Weights of a small mixture-of-experts language model, trained from scratch on English Wikipedia: 14 layers, vocabulary 8192.
Below are experts of layer 4 (counted from 0) of a mixture-of-experts language model. Rows are named router (the router's row for the expert), down (a neuron's output weights, with its number) and show model dimensions 0-95. Each number is 500 + 25 x the weight over its row's rms, rounded and kept within 0 to 999. Numbers have three digits each.
After each expert's rows: "raises" lists some tokens whose logits its average output raises strongly, later layers aside; "comes before" lists some tokens at least twice as common just after its tokens as in all text. This comes from a sample of Wikipedia text that the model never trained on. Tokens count by the router's weight.

# expert 22
router:561503481517492519535475485494492524504463463508511501509484511445506484494482467515477501470494492492503512534470489505544506488535521495461500522482533474492484473522503526540550461497560498527475491468495550482514495491505466486505508543482540540506442492504493526502483491513458524511
down0:463474514481492490525476474522511483473491467507441511505482514529479522500520505506471493522513473479487508522500538491508532510503534485489469473519499501504505523458500519503532491510503494521524536521502469503522517474466523464491488500462541493502513487517518509530494537513480502488
down1:502501504502526472534507510517457440490521521534537504535521541539467485485489540507508472510485487475481501504506493496498517522489469499425541475512495482509495515520518522493492475538489506418535504495519480484521510458598475538474506510511490525544492518493513510501522475528511500498
down2:514493547485485491518485519540510486499498476526506514466484541495539524542502477508494505501487480508477522524521471484476533523526534478501506573520475502500478519483472520513494528495521523485522508520469550490518504476525458503533517484492498492493508475535500520541449480475429481489
down3:468506524521497495526501565533537487488494516532500487484522468453488515546463513485501491476479518516511477482511508452523499495494549498471464424542492494456505534507483517522494475480493447548535511487470548490509495469506528502447506489505494521538532501470487494486535484477514540505
down4:430497477542494487503485511431521460480495454548514495423510552456544518509505542512505494494500484453489476489492484465467510500504488479521517499484490495507555500542500532452504518514499480501510540498531485525516481464505499494504474527518523483534515477437528490531478488505496523497
down5:526500502506484493534514520505520509528496499508517527494517507498454550494495462519527495523456507508517472483485470530498493538551506491516507499537495498465498496461517476523485499446480459477523486521529502443433496488485509562498493521522489530494548450510498475547498473503515517497
down6:462473523466486457522488491469482456514567520503482470461484486524495535473548509527543490486503460509524483498532517489485511510479524555506497510521514556517495490507540507504484513533468463483517485495462475493527492504522476506469439498537545518519499518503477484539500529473471513529
down7:494527498489467483488497527517514504494507512518493488487487488533505538496532551515543520525513476503496520533501461517532495529494515513522525532530484449497481556439476482517515469458516498499530487551494486473524476466468508493486444472502513536500504553455503448507488504511496491486
down8:482516463503535471451488531482497499495545501462487509533481480523533496489514513532509501503502489496496483522462458522519523487502476478496509481522437497479512525470538486516498489487539528503505495501460473525502479537510575514510500514485517501518453476526477503499485539514527531482
down9:465485550529554484508534511506462513507501517515493536521518435536513448514482562506484520465483542494518470540510532510490503499489497509478472517485526522496494532446523493498518490484478503511494511488535490521520499489471555451482472519526479523484493511450516478510489475563499502501
down10:521497527494479523493520504523512499480459520506500438480521498476478499468500493516496522489514460526515516472482440531491463468473553501523511518516479539487488487515490510475522504564523522510500481497516520488490454463560534516454504523470483523486554505488497521470510502544458506482
down11:498482489496503495492486526496456463482486466525542512589524500489536536474495486485509474517488490476502527499492517493485513467533518496514494507491551504525524513508490520476495489484470504482459482495511543538512458507463493432504531514474476518519524485513540491510548450483498447489
raises: "0", "2", "1", ".", " degree", "9"
comes before: "0", "9", " |", "8", "5", "–"

# expert 1
router:526493496560454505475539501479504529545465495547486492517478536460509449512488473517519519495514470484499493494504478520495536498462453502495505518448522502483473484417494506532540484505533522489492493484477503485503499428497491505487517481481501515512483522509482498483504495457498492510
down0:478525509520500472462510452486463465485500536448502550504483509487458505465474498444473505546495477550482500474485538496528486490493442428511488503500503491518500489498494473512496527503476485475487523509479494524538525503483450502514535479490473526514536500491532499511539487520535533455
down1:486495484487495490525518526473560530560454503508503460484465480542508495523491516502507518492510494512496533546506503503457476521484526484482488511487481503509500482479545480505487503526493452519492530484482520520493472499506507492517499509479471471509461499480490498517523502525503481521
down2:532468458509490516486498507502538453506512465510458551460509480489532501485476500485511500500518500466530488464555501443515494502517513522511503510541502527486510515512472511501491481566547497540526499489532497469505487485477505502520542524499494495493493518500479538474512484505521462513
down3:525487482497483469517499469479506512498471535513478513486484510501473492498480498515493517481563450473543498502542547495487511536494501490481521482507516508493474511501504495483502495499476508517495478503507467506504520532541441516521518494537452495501538466505481460517462524523477504532
down4:532468590471499522487494529481525462511513531532521492509519482476478506488501475528480492476516519536494555476528492512528496475480512474463465531458488523482542519429510501454483515468498518514543501552508455504519499492454508469504493520504522453524513497520537512465506502520520533448
down5:476493505505489554511465488526499481524489508479536499462495534517471500499469482508488503491518524493484493534464486566510466472520485493518520512477488549441512442490520492535512512440517499516496492525461477496479505549466502500543481519510432562459519484508465548473526558550489548515
down6:487497496524492502515482485501523505484467454468451477513470488530479505513501498500479470530496510466524513453434518474541478542509499515467510527467519465516439519569568508532480520524498500482466535500528492555505485497505469500506515504514512496473467493484490463535541482507482502479
down7:475489508473516446507497491472527498533507516479519488544407508484473468516461530508517514539511462483527503500498500515474504437522476520479510505511500525496489509532509501468484506479488482501473513495515526542484543497487529513491488511483497494512499451509481473560512449563497498509
down8:519464503512474456526488486507531512521515461485468463512511491523543488504510507498510497500484520498533531488472527476433472508554478560511512486520456523489530499505529491513497553524505522529529509537471477495458514494491497523443515509490500468504509473506530461522474515500510474506
down9:534524524493487453505502508518497514483522529506495521493500508494493489515477516479496498532509530507498494475520495555508511505549468477535455506499490420482510552492495494538518487467516494505504464511495550493533503523467494487492520435445504505477557466470523497496486509489520514513
down10:479493474500542508445475469523486506497528500516543492492496528544493520484446497501519456458531512481541505456510505493476535509489497498461516506483548528503494504499473483457490512484470513558481542532498539523504487506531489546532504479502502481497504519499506523496539544521462546525
down11:492562528455498519534459500481493503487463434484579459518463493493485491489497487468501535521509468465457488502514521481489472510462477522510512512494503482534496521512524477478496511487484499496525485512479483583495496516515511449499462561531499515518516501463489562452502474518476494526
raises: ".", ";", " |", ",", " ("
comes before: " of", ",", ".", "s", " in", " and"

# expert 13
router:511533504501437524488541477524493531477437505483514477503493501495517518451523484500506469545503465532562525507492479493491498496498492494457508493513456457481488505503501507541502522536512528557477497467513514491477480492478554480501475470515498532462498514515476544490521495511499505470
down0:548522510494444469496500477473502505468550473452484504479505498476489481516506496455523490529521453491536477478442534504493491485474524536499495466462494502501484515504495510490490518494528475526502500481491504514493531489490507494467501515491528485445491487545467498484501526529515465481
down1:483451534500550478446483498520458528548476485510483487524529511518505496462480510506474554514507507518473513494486484453480472488495455476501550505514487474528466486491491511493512483490519474491486511474575509534490508501485497459520484509500481519458443491497461467511475483558477487524
down2:488476512458508524500508492508514510533541472544507504469497522481514508560501506450465498467503514498480527501436499520463476495502543511492511488543482505502542526473522475532518524532452538532530540504498486530513522448486478518486482521494503500469500578515549498463488510504530494492
down3:479519520498531484485512499497482515516484529511510513458484526507473469551493538459463478475463476578462568533504531508494489449534463497492525527469529554485520491504505514511475471494532509496478452499498498524506498519472511505524481528459548492494496457482471534498474529465464529476
down4:474494514487511497481527498500515446469518506440444495475541486518543525537516524505484505486497555534507491506479468475499488508519518547470499515501527516530521527503544500506509513466490510485496509536481485466477537515496523486482474488525479511488514483491509489516550521498550484523
down5:547530463499491512479515493528450464458493487505494529490494527499488505512519542515483527533486516467488505459527509496519432476488543494512528517491469514533515536510487497477471509497491535521510458481481485522488508514496486507505476483536551516500504448509507503470515479456532539508
down6:482506490504504562513492483506486458502461488458440530507461504481527516507510520451490504504486494511511512501479487490459508426464502484518480433479492516493484458512529555503474458541525516498500518536511480487509494547470497538512523492515473459501519526460494529520497510475521486465
down7:551516522470547509519521511489495491497480436506519476525511501524492502517498508486490509525495539501511476511503501513499474488541529516519541534460520512486493481511518481474521502490523500444477503470509528468515539507507528502467478489459526529540541495531532483533487491465481529461
down8:512516499465520528521523535480485516495488534488502488492545499489505492496525496482476506508514489440544490503503498463484520428495547501493468519479494517525520499488496510495517536472479507548496486472467501490507470476496532506515501445503493472433462483540550514477548476448456473492
down9:482479518515532502496530477506487505473512473503527473506504532472467556481487494504534502495501550548488493472513493524475501475486498503519514505555490467518483510488508448498509494503496539489532560512496526466538532507499496542485494484515515471494505522508518521465530474478509487503
down10:518479496501546508485505484507549545492488535513537484492494478477506489492488479499507439524501540517528511487499516488508499543479498505495478511450477510504514497558515501514488489455494510514496532474496539469498516520502502500453507523507557531475470516526540447478500474512492552542
down11:554527510511537496573495464500487476527521485514509520456488517529469500575481502491519532557457539539490476500474518509481460477517516505483492519500514519488491519534485501504500551498503481455459517510510526474508511484522515460500513471471490482548494498499487513496501519495491526517
raises: " on", "ie", " of", " for"
comes before: ",", ".", " of", " and", " in", " were"

# expert 6
router:520533525520489511477569490498503531485462501513470476483512489487492501470477483513524483521511446463503477500515464502526520516491533502514469532436520501466459520471496513499532458501539487507488427468479548501526483471512495494512531477529517579478490526483527509497492509465480490519
down0:525500491500502472531521493479484495496519488512512491477442487510509524492481491485522491483475503490475492496476471472504484511521562488520454480509478522470559481523558530470504497473476504504456495530489468474531521557468484567503446511497488468524481511483540490509505516526523499499
down1:531511517479478514542487529495523448483511496520513497497473519556512512496487527493479518506470481498536518467500542491505500485464452537521508507497501477505481532522464448491476520526540509467459507511557494522531522493488478506503458509505448488473512476526498507490513482498474504490
down2:499532504503533503508463498461492489517509503499498487478490497528497493515499519515508473448455476490480460480533503505497472508510485535501460479476506498507513526493509529519506485461500434514500470502528502475461560496480545475500504469498533544465503535532560519514533501529498496446
down3:464494468503482534521441525493503495512549547481529483475510550504481483545512467475517531474493548534525482505457531501456512498498502506480470511464534532473549525445494516493494496475466520518519493507505482488493490496540470463521509494487525484527528510508494454481462468511499526506
down4:496525501528531485456523487502500484478458494534501543527526513555531522526489457552428501497503569450485510521527492527522524481507503482482441492480505510558472500493511504479535526525517522517434501507501496487518467541497474512493502499510496523487544499497524529517476521530499524492
down5:508444512553502506517463535493518501528471535529508534501447536532540503526483489509501506512491547491505546527512526486506549484513470527507512498525531505464488473541529553519498530528480512492541514483501475529533505551481497514451484497467517512502516476453458479521515507497490502485
down6:510476503495507498491542504543526509516520542513477516553487503479487499509499500491483530509517493478497480493489544481483506498470528502537516561514479480455483508525509508501499479460522520504501526488511496484511488494495495532518503522447480494469491493484563510537507528460498493500
down7:469500507492487476511537502477530536502496522453451543478484511505493486500519466564490498488488506501536519551512498444483487511498498449494448470502554528485491504499489519495485505532473440534511485479526520517526503514476517517523491478510482514496543528482462518506516521493517522494
down8:499532502487495522522489504521460481506507509459515501526533457472526474523493497512494475514523514506541521497439457536516534482520493538451482478508510504512465461557499507503523492491477467489484436502548482525486496498511461495510501500537564527485544494464513547486497459543563487462
down9:494477498504480507532551462533491411501510468486533560495532510495507481480503479496549465496489497501489459500495512498529485473519542485516518517462477485483482492472494527523514486485459531518508504456496510481540486515466506518494508491489543513500522517509485487440489506516477519465
down10:505467475480492536488472498484536511518453482476508483468487433478470482480491540517469483507496460494500519527490500511488490522463511492501487506477497497509478531487515490526440504537474529516499489522503440492506474517480473503519489487547496493472474500485533455496466505503515515474
down11:507500512477493502498480514494491515497525483517499512520472556491504476523470533517498518466511484504536528462557514475481528515511462496502483473553487538503444537516478498479493527492543517517530519498485484500490483499511507488500489513489475510494509497543431458504479487495510474522
raises: " or", " to", " from", " of"
comes before: "s", " in", ",", " of", ".", " for"

# expert 17
router:561518499486487526525511515495514536514462475539493517526470550463498488483473464527511466500516491486488478526497438522484528458508517492464463522426518567470500496463499538525513477510535486521483463479482528491536485477516548494518546477535496551518491475465509528506458533490470466521
down0:515477504499501482503476471494520508525511523507479499448506480457485492482452473525478510479463492529540497518523526470532506532486486509520459488506519474482490541468550500512484510498524501428473471483562500488529492442498490446505524524500490525530536463492525502513487500440513537475
down1:486523477483518493511481518457489492484524513483479532475501526505503476481518513491531504518501541519487491494480477438499535484480470470477476525467538506498517487492456511466450451491526476501495491517479492492513561512505499465492540447454528465431506491459506536483527481480502508482
down2:525474472475500518461536485511488518524527496511495505441506484451536491480498545467535468533520498509528503468508504519520514497454492490462532495488506542520488524515469489536501474510485524420531514496519474518476484551534544467522477490460517462513526517531489508495534492479488495485
down3:515518454471527534466506468493517449496497503504493560493482503503478539513523530538471501500493530500549446477505477528515453481527503472519493443519492518501517527451474468511528542506512488498548463501512496492496517491512472505484491483496515496489475532480537489494480479529475469480
down4:476475479446479483513473529535503472526464485505487515525495475456487503474512505505479547492569490501523542505510454531503484476487505471507486484477551470518462488506539468516517492511532492485471507515520483534500507487513531487502528499485468471507479513527506480535518508442482500517
down5:522519454479529462486462485518447504544470539485492513508532498463508537506490507501457529498528513512495452515531435472480476520478499500490500460547495461494461476506513498528479516501512541511509529515532515510520481477511498535488473525501498494474508494481487496519456500493514463508
down6:479522493497496480503470436536468467506469533517500507507477537482488450522458502523477483490476533513497466539512519483482490492494538476520511487468487487496500469492503527533501530490585472526501526472499522494517490497466499507458487522496547467511506507477495504476482500496441517458
down7:478498497523521464533511506465508534497498490493499457507457485519509493478534526524509522510476491512488459508522481486484516511502511516493489463522526523479463501512475475520529494464536516549514505515511488473505492483460455511533522525533503509472520489500529476501554504545562464490
down8:473467502485481479486491460533490471555496546508540539492502489494513520482521547503522486483511492515526515475479492568508513519472473501466489491515524486474493469488485494488481513532470472489514524447491492501464492533478493526485530511483489449482451550519489500492498530521513529508
down9:484511558454456525458507495503492522510473520531484520410473506483523461534503481444499509493493476527506468501516490482492516497524481500514491493531487502476523510511476548500500445504480509515501523529449453494488513503446447488514461510483499491515527498477527486508473475476491463505
down10:500511513532533460494495474513565501500437543479485526485522468500519480505497536474484499487510495518521517518471510498491473471477502501495504491488521511487508481463508471503467455568542513515503532484517509512508518508491502466578457431461488513498509523561486505459508536473474539493
down11:548495487494491510488499526546487503526515524516495512519492457488541492512493508453539541491550473509497563516518511514500511497473526523505489499508522520494517520502482507519512493522477437489538491506502503496487481506527474444503461522489497531566508426544534508497529475532493534481
raises: "mus", "ming", "ley"
comes before: " ", " the", " to", " a", " in", " be"